{"n_layer": 8, "d_model": 320, "n_experts": 32, "experts_per_token": 2, "d_expert": 192, "d_shared_expert": 0, "activation": "swiglu", "moe_layers": [1, 3, 5, 7], "n_empty_slots": 16, "router_score": "softmax", "normalize_top_k": false, "routed_scale": 1.0, "balance_loss": 0.000429, "balance_bias": true, "router_logit_norm": 2.0, "init_std_router": 0.0178, "lr_router": 0.00063, "vocab_size": 8192, "norm": "rmsnorm", "norm_eps": 1e-06, "tie_embeddings": "early", "optimizer": "muon_variant", "lr": 0.0126, "beta1": 0.9, "grad_clip": 2.0, "batch_tokens": [65536, 131072, 262144], "seq_len": 512, "train_tokens": 915800000, "steps": 6523, "dataset": "wikipedia_en"}
Below are experts of layer 3 (counted from 0) of a mixture-of-experts language model. Rows are named router (the router's row for the expert), gate (a neuron's input weights, with its number), up (a neuron's input weights, with its number), down (a neuron's output weights, with its number) and show model dimensions 80-159. Each number is 200 + 30 x the weight over its row's rms, rounded and kept within 0 to 999.
After each expert's rows: a language model's description of what the expert responds to. This comes from a sample of Wikipedia text that the model never trained on.

# expert 3
router,237,237,225,224,236,227,205,167,222,207,199,200,180,185,161,212,155,200,191,229,149,180,170,204,234,169,212,198,211,268,187,173,247,230,163,191,182,212,237,181,166,258,233,202,195,200,229,203,209,237,276,230,205,175,192,234,202,197,216,209,280,176,205,194,182,259,158,226,163,225,213,193,198,157,130,161,162,201,161,200
gate0,173,200,200,234,234,191,175,177,238,211,242,219,175,200,218,230,226,167,211,115,173,209,156,128,224,225,210,177,222,204,229,226,209,215,159,195,184,192,180,218,244,138,224,176,180,212,168,198,193,194,179,217,226,202,202,187,171,230,188,148,243,197,170,178,149,234,200,191,187,212,213,213,231,102,176,208,188,223,237,205
up0,139,232,222,220,187,190,172,181,165,208,222,240,194,241,209,269,204,184,198,199,206,221,239,218,136,251,189,208,195,228,165,153,163,98,208,187,216,233,176,198,217,176,239,211,168,173,195,205,205,247,198,227,214,220,221,192,207,192,163,188,245,172,222,204,201,248,191,198,245,172,199,213,150,198,178,176,188,190,216,181
down0,206,146,170,200,206,209,221,227,195,204,193,250,210,233,219,205,226,162,172,268,194,191,229,168,192,209,167,152,244,152,126,215,194,205,204,210,205,229,186,163,203,222,246,206,235,236,248,191,164,197,195,202,227,161,215,228,171,162,228,221,274,227,208,247,200,211,227,166,167,225,244,215,169,215,243,186,203,196,217,206
It responds to: Month names and dates

# expert 6
router,215,237,226,148,210,240,181,154,184,243,218,188,210,178,186,183,185,172,196,182,159,189,132,226,194,146,212,160,209,173,233,233,179,169,166,234,198,215,236,166,213,195,224,181,207,219,156,181,177,188,220,154,189,204,160,188,176,242,237,223,257,203,255,182,247,164,151,150,164,207,208,208,286,208,153,202,199,208,230,221
gate12,232,193,190,190,201,199,225,184,185,176,202,184,211,123,171,210,238,146,244,224,179,201,234,204,149,195,213,183,206,137,192,155,170,216,163,190,176,164,225,251,162,224,244,242,196,224,220,271,181,232,194,192,180,196,196,211,155,238,191,253,182,189,224,228,187,171,200,232,222,224,161,167,208,246,173,201,192,180,136,229
up12,237,187,141,206,195,211,150,208,198,194,176,246,165,243,188,226,182,209,201,190,200,155,235,209,162,205,198,238,226,160,268,179,194,233,234,181,212,191,245,176,206,227,234,270,159,189,213,219,193,200,183,178,180,203,235,208,192,189,222,201,209,179,167,185,210,171,197,140,234,224,205,260,202,227,179,172,159,235,226,205
down12,187,216,206,197,146,148,242,177,187,254,184,206,156,211,208,214,198,224,196,197,234,191,191,169,195,213,179,205,179,168,224,193,194,186,168,204,196,183,172,191,233,156,200,204,179,212,275,150,184,149,208,202,111,214,208,198,243,195,229,202,152,185,166,189,197,202,213,158,200,248,188,242,254,272,214,217,171,215,191,211
It responds to: Closing brackets, word endings

# expert 16
router,263,223,222,190,240,214,190,238,172,183,182,172,184,219,145,189,179,210,272,154,174,189,147,211,163,234,181,160,209,252,191,194,218,238,170,201,202,182,207,207,238,195,197,229,266,214,215,222,187,221,203,172,220,188,196,218,266,217,197,274,167,167,190,205,180,198,205,188,167,141,207,189,177,208,197,230,220,176,150,169
gate0,165,152,263,163,155,234,191,236,230,170,210,222,164,192,230,220,196,161,242,201,219,150,264,170,192,146,151,223,191,172,175,152,180,235,202,223,139,190,216,191,181,202,178,203,210,213,188,213,202,224,168,252,224,176,291,189,180,196,313,215,202,169,193,201,216,206,198,184,215,215,156,215,156,189,211,149,155,216,189,206
up0,154,183,184,197,129,240,214,264,257,193,184,221,230,189,193,167,167,227,210,238,191,183,210,166,189,161,136,226,222,193,166,199,162,264,146,206,200,230,203,141,186,202,251,199,228,133,176,196,193,207,191,275,147,203,229,186,159,204,201,238,139,163,180,174,152,255,188,226,223,201,135,196,221,190,170,194,188,221,198,195
down0,183,232,175,239,212,175,185,184,216,187,163,177,200,235,211,189,171,170,199,205,205,203,137,236,223,255,163,204,272,169,196,202,222,174,205,247,222,184,219,231,221,190,185,244,175,202,197,200,167,233,212,211,221,236,227,193,201,186,248,227,218,254,241,188,243,212,232,213,182,188,209,204,274,193,223,178,209,175,161,182
It responds to: Capital letters and acronyms

# expert 11
router,196,175,203,208,245,209,205,210,252,162,210,171,180,151,223,169,214,244,205,156,182,243,201,168,158,224,197,179,148,150,215,219,184,137,243,119,221,196,170,233,192,230,182,224,230,228,180,180,237,150,178,132,160,191,169,131,206,177,244,180,204,149,177,206,222,223,217,154,169,189,198,179,181,193,165,145,172,257,178,208
gate0,168,191,146,216,248,187,176,184,185,209,197,220,157,215,235,141,203,210,215,188,184,136,185,211,181,214,213,201,177,204,184,170,134,212,173,168,195,239,202,245,187,181,157,225,178,192,235,178,139,172,181,191,197,182,191,197,189,233,189,171,235,226,195,182,222,251,197,273,202,158,147,200,200,126,219,235,248,261,226,190
up0,201,248,243,211,191,144,211,213,175,180,256,202,163,139,183,221,310,183,178,220,222,202,195,178,220,198,204,174,221,173,117,188,173,203,188,175,255,252,162,218,233,194,174,189,174,174,125,178,186,227,158,268,173,199,182,215,189,151,188,231,205,203,215,216,192,204,207,263,174,177,191,199,167,228,167,250,242,261,261,201
down0,188,229,111,193,157,236,184,148,201,184,176,239,162,218,224,195,227,209,220,269,194,240,172,169,191,194,198,170,196,207,168,190,175,180,214,201,223,214,162,158,244,210,183,225,213,206,195,191,201,235,168,202,212,156,191,209,193,192,178,209,190,192,197,209,209,198,173,209,187,208,229,210,197,178,184,214,200,282,208,143
It responds to: Romance-style word pieces

# expert 13
router,169,141,162,220,248,176,212,203,188,212,188,171,156,226,225,215,180,181,193,194,176,209,220,195,198,234,206,223,169,216,238,193,131,254,199,215,145,265,203,210,189,181,140,138,193,184,190,214,234,201,251,178,225,158,190,165,166,166,146,228,219,218,168,224,191,191,190,278,204,145,182,155,204,218,188,180,162,211,244,210
gate0,182,189,196,182,152,200,169,205,186,196,245,181,220,232,228,235,128,182,216,248,211,134,218,234,192,243,210,227,214,257,211,218,175,196,236,224,197,174,235,180,216,191,192,148,217,228,290,253,216,210,219,282,201,207,199,190,172,166,171,191,178,152,210,260,186,220,193,214,157,224,213,258,159,178,233,242,209,218,225,232
up0,189,188,176,216,207,193,175,217,258,240,160,170,210,180,140,212,146,180,222,235,107,226,216,189,229,169,203,170,202,222,274,221,205,230,138,209,205,192,256,214,194,151,135,176,195,200,186,187,209,227,226,222,242,188,185,188,155,220,276,160,207,181,195,214,171,206,204,213,128,234,184,261,198,236,129,228,225,164,234,179
down0,212,217,148,228,173,185,183,199,208,257,177,188,193,189,152,256,194,192,200,223,196,227,142,168,180,204,160,221,167,195,225,135,204,192,173,272,202,191,176,265,193,203,220,154,203,175,229,230,157,166,226,222,215,215,198,127,161,145,162,209,211,165,170,230,236,188,175,219,173,166,196,191,216,161,197,224,180,212,231,203
It responds to: Word-final suffix pieces

# expert 29
router,159,205,172,209,177,200,211,194,179,211,244,208,195,168,224,199,165,162,198,187,191,182,170,247,164,210,172,237,182,192,192,221,130,231,168,191,250,223,249,163,167,205,157,156,174,239,198,180,239,263,178,174,259,141,231,199,236,202,222,184,164,194,154,161,157,204,220,190,171,243,185,180,238,215,248,204,205,171,213,206
gate12,283,189,218,260,203,168,229,232,204,183,215,205,204,199,240,212,184,188,248,169,240,201,188,219,203,169,269,221,170,213,208,202,215,235,199,245,176,236,259,183,172,217,163,174,219,183,244,201,269,182,211,215,177,234,269,188,180,201,194,190,190,195,193,120,204,144,191,259,231,188,204,249,198,241,240,200,183,243,177,174
up12,156,184,200,152,216,179,253,217,227,252,196,175,159,283,162,142,246,315,191,228,169,217,193,211,178,229,185,216,220,206,221,176,202,137,255,177,167,217,174,275,193,241,210,243,252,172,235,128,179,222,276,201,148,192,233,166,196,196,193,224,259,206,242,208,221,190,209,197,196,214,218,199,197,241,204,226,156,177,219,224
down12,207,163,213,224,229,174,140,194,185,215,222,171,149,205,257,207,188,240,178,209,246,173,196,230,191,165,250,185,217,227,195,105,126,194,175,219,234,180,259,219,183,192,235,216,167,140,167,214,207,238,197,229,265,183,191,208,178,186,131,226,185,240,230,207,226,196,198,189,162,166,129,210,184,144,194,257,137,192,210,215
It responds to: Sentence-ending periods

# expert 31
router,196,149,215,216,152,202,170,220,152,170,164,180,153,174,201,238,171,218,209,218,189,162,178,232,181,202,159,201,211,195,173,223,263,206,171,218,233,175,223,152,169,217,165,227,173,185,243,184,192,183,236,210,205,199,171,189,164,210,157,216,187,195,200,169,258,154,204,198,188,206,200,185,234,204,190,166,192,246,203,191
gate0,150,186,238,166,189,208,186,171,136,145,190,164,176,215,178,237,151,257,227,255,196,224,233,195,232,244,203,145,221,188,193,237,212,197,242,188,190,224,188,199,120,201,186,202,198,187,209,198,179,173,230,226,215,191,196,171,236,217,161,180,229,231,215,222,179,162,179,204,179,160,237,210,202,206,171,158,198,156,185,201
up0,196,262,145,183,188,241,184,184,153,206,250,234,211,184,208,161,147,145,222,211,225,218,227,202,258,208,152,170,184,185,215,218,178,210,149,180,228,205,235,147,216,218,191,213,198,150,220,198,177,161,184,186,219,167,212,213,207,214,245,169,199,168,208,210,183,172,242,187,184,198,233,205,189,193,175,171,234,168,247,260
down0,166,193,189,232,236,207,144,179,185,186,180,182,164,242,220,197,187,241,177,228,205,202,233,168,202,181,177,239,200,164,176,214,200,210,237,216,232,187,158,145,184,162,252,207,197,165,256,184,152,191,184,183,149,257,196,185,221,233,225,204,164,185,266,187,216,182,158,214,221,161,207,191,216,198,243,168,239,162,180,205
It responds to: Digits and dashes

# expert 15
router,236,228,189,210,232,179,217,223,232,196,265,160,289,252,241,255,219,206,220,201,216,200,204,168,189,171,227,190,236,168,256,153,213,188,211,177,231,212,180,179,197,182,229,205,199,173,158,185,131,234,235,215,235,188,143,196,227,202,172,211,221,205,187,203,166,201,230,175,208,187,248,182,180,185,219,222,154,192,178,259
gate0,188,212,217,123,238,275,172,205,233,261,181,210,235,243,175,192,220,154,244,245,198,174,193,240,185,189,203,214,172,216,182,244,161,210,173,196,205,154,180,227,178,186,158,233,201,260,213,227,218,221,171,200,167,187,164,220,197,212,220,183,162,157,235,98,182,239,204,199,172,230,210,224,205,186,250,194,189,146,179,225
up0,171,188,205,229,164,172,175,235,204,180,123,201,207,274,199,197,227,216,227,151,160,164,217,176,224,235,200,199,194,198,189,283,188,171,213,156,208,206,185,210,216,129,221,189,221,185,215,199,171,190,185,164,209,221,192,191,175,186,207,221,217,193,204,184,206,185,192,161,214,119,235,224,235,213,254,238,204,192,177,200
down0,188,178,183,203,148,189,230,201,244,212,180,237,243,194,215,177,256,241,235,221,201,222,181,189,197,158,238,128,168,153,162,213,208,202,234,191,174,235,220,181,190,168,210,285,203,260,209,218,226,236,234,198,216,219,186,170,287,213,227,199,133,258,221,164,220,195,213,265,221,226,235,175,187,191,192,218,196,178,208,213
It responds to: Mid-word English pieces

# expert 4
router,186,207,193,164,177,223,169,184,197,187,244,215,200,245,186,207,232,229,219,113,197,193,160,175,227,191,244,223,198,149,193,259,194,235,234,169,202,202,140,182,150,202,167,151,156,235,194,200,247,245,203,161,191,145,233,188,233,160,270,217,190,223,246,229,197,165,188,239,200,194,186,183,187,150,242,224,181,230,167,235
gate0,168,210,253,185,153,213,237,202,208,212,205,246,169,221,205,184,189,209,215,175,180,199,217,225,185,210,243,215,171,206,210,218,249,215,234,136,195,228,214,212,213,185,238,206,168,215,182,211,201,267,223,254,211,195,239,191,264,205,181,225,252,232,222,201,165,130,179,205,223,196,195,260,269,183,157,219,217,163,205,199
up0,199,213,214,192,179,239,191,211,238,189,193,217,243,205,156,219,208,181,197,151,190,248,242,237,203,204,211,211,189,213,176,175,216,159,162,191,190,206,200,181,195,190,234,169,215,167,178,236,191,226,151,176,127,207,217,191,230,230,223,257,203,244,218,257,195,179,132,205,151,211,171,234,216,184,202,207,191,219,215,229
down0,191,197,147,168,226,192,192,200,157,195,203,191,229,165,205,187,176,150,265,172,185,191,202,233,191,166,251,175,181,277,156,136,178,174,183,153,261,221,203,168,159,215,191,222,176,189,189,248,186,165,188,209,132,196,202,208,222,186,218,190,171,196,161,209,226,188,184,223,213,216,207,234,220,198,223,261,195,216,201,169
It responds to: Mid-word syllables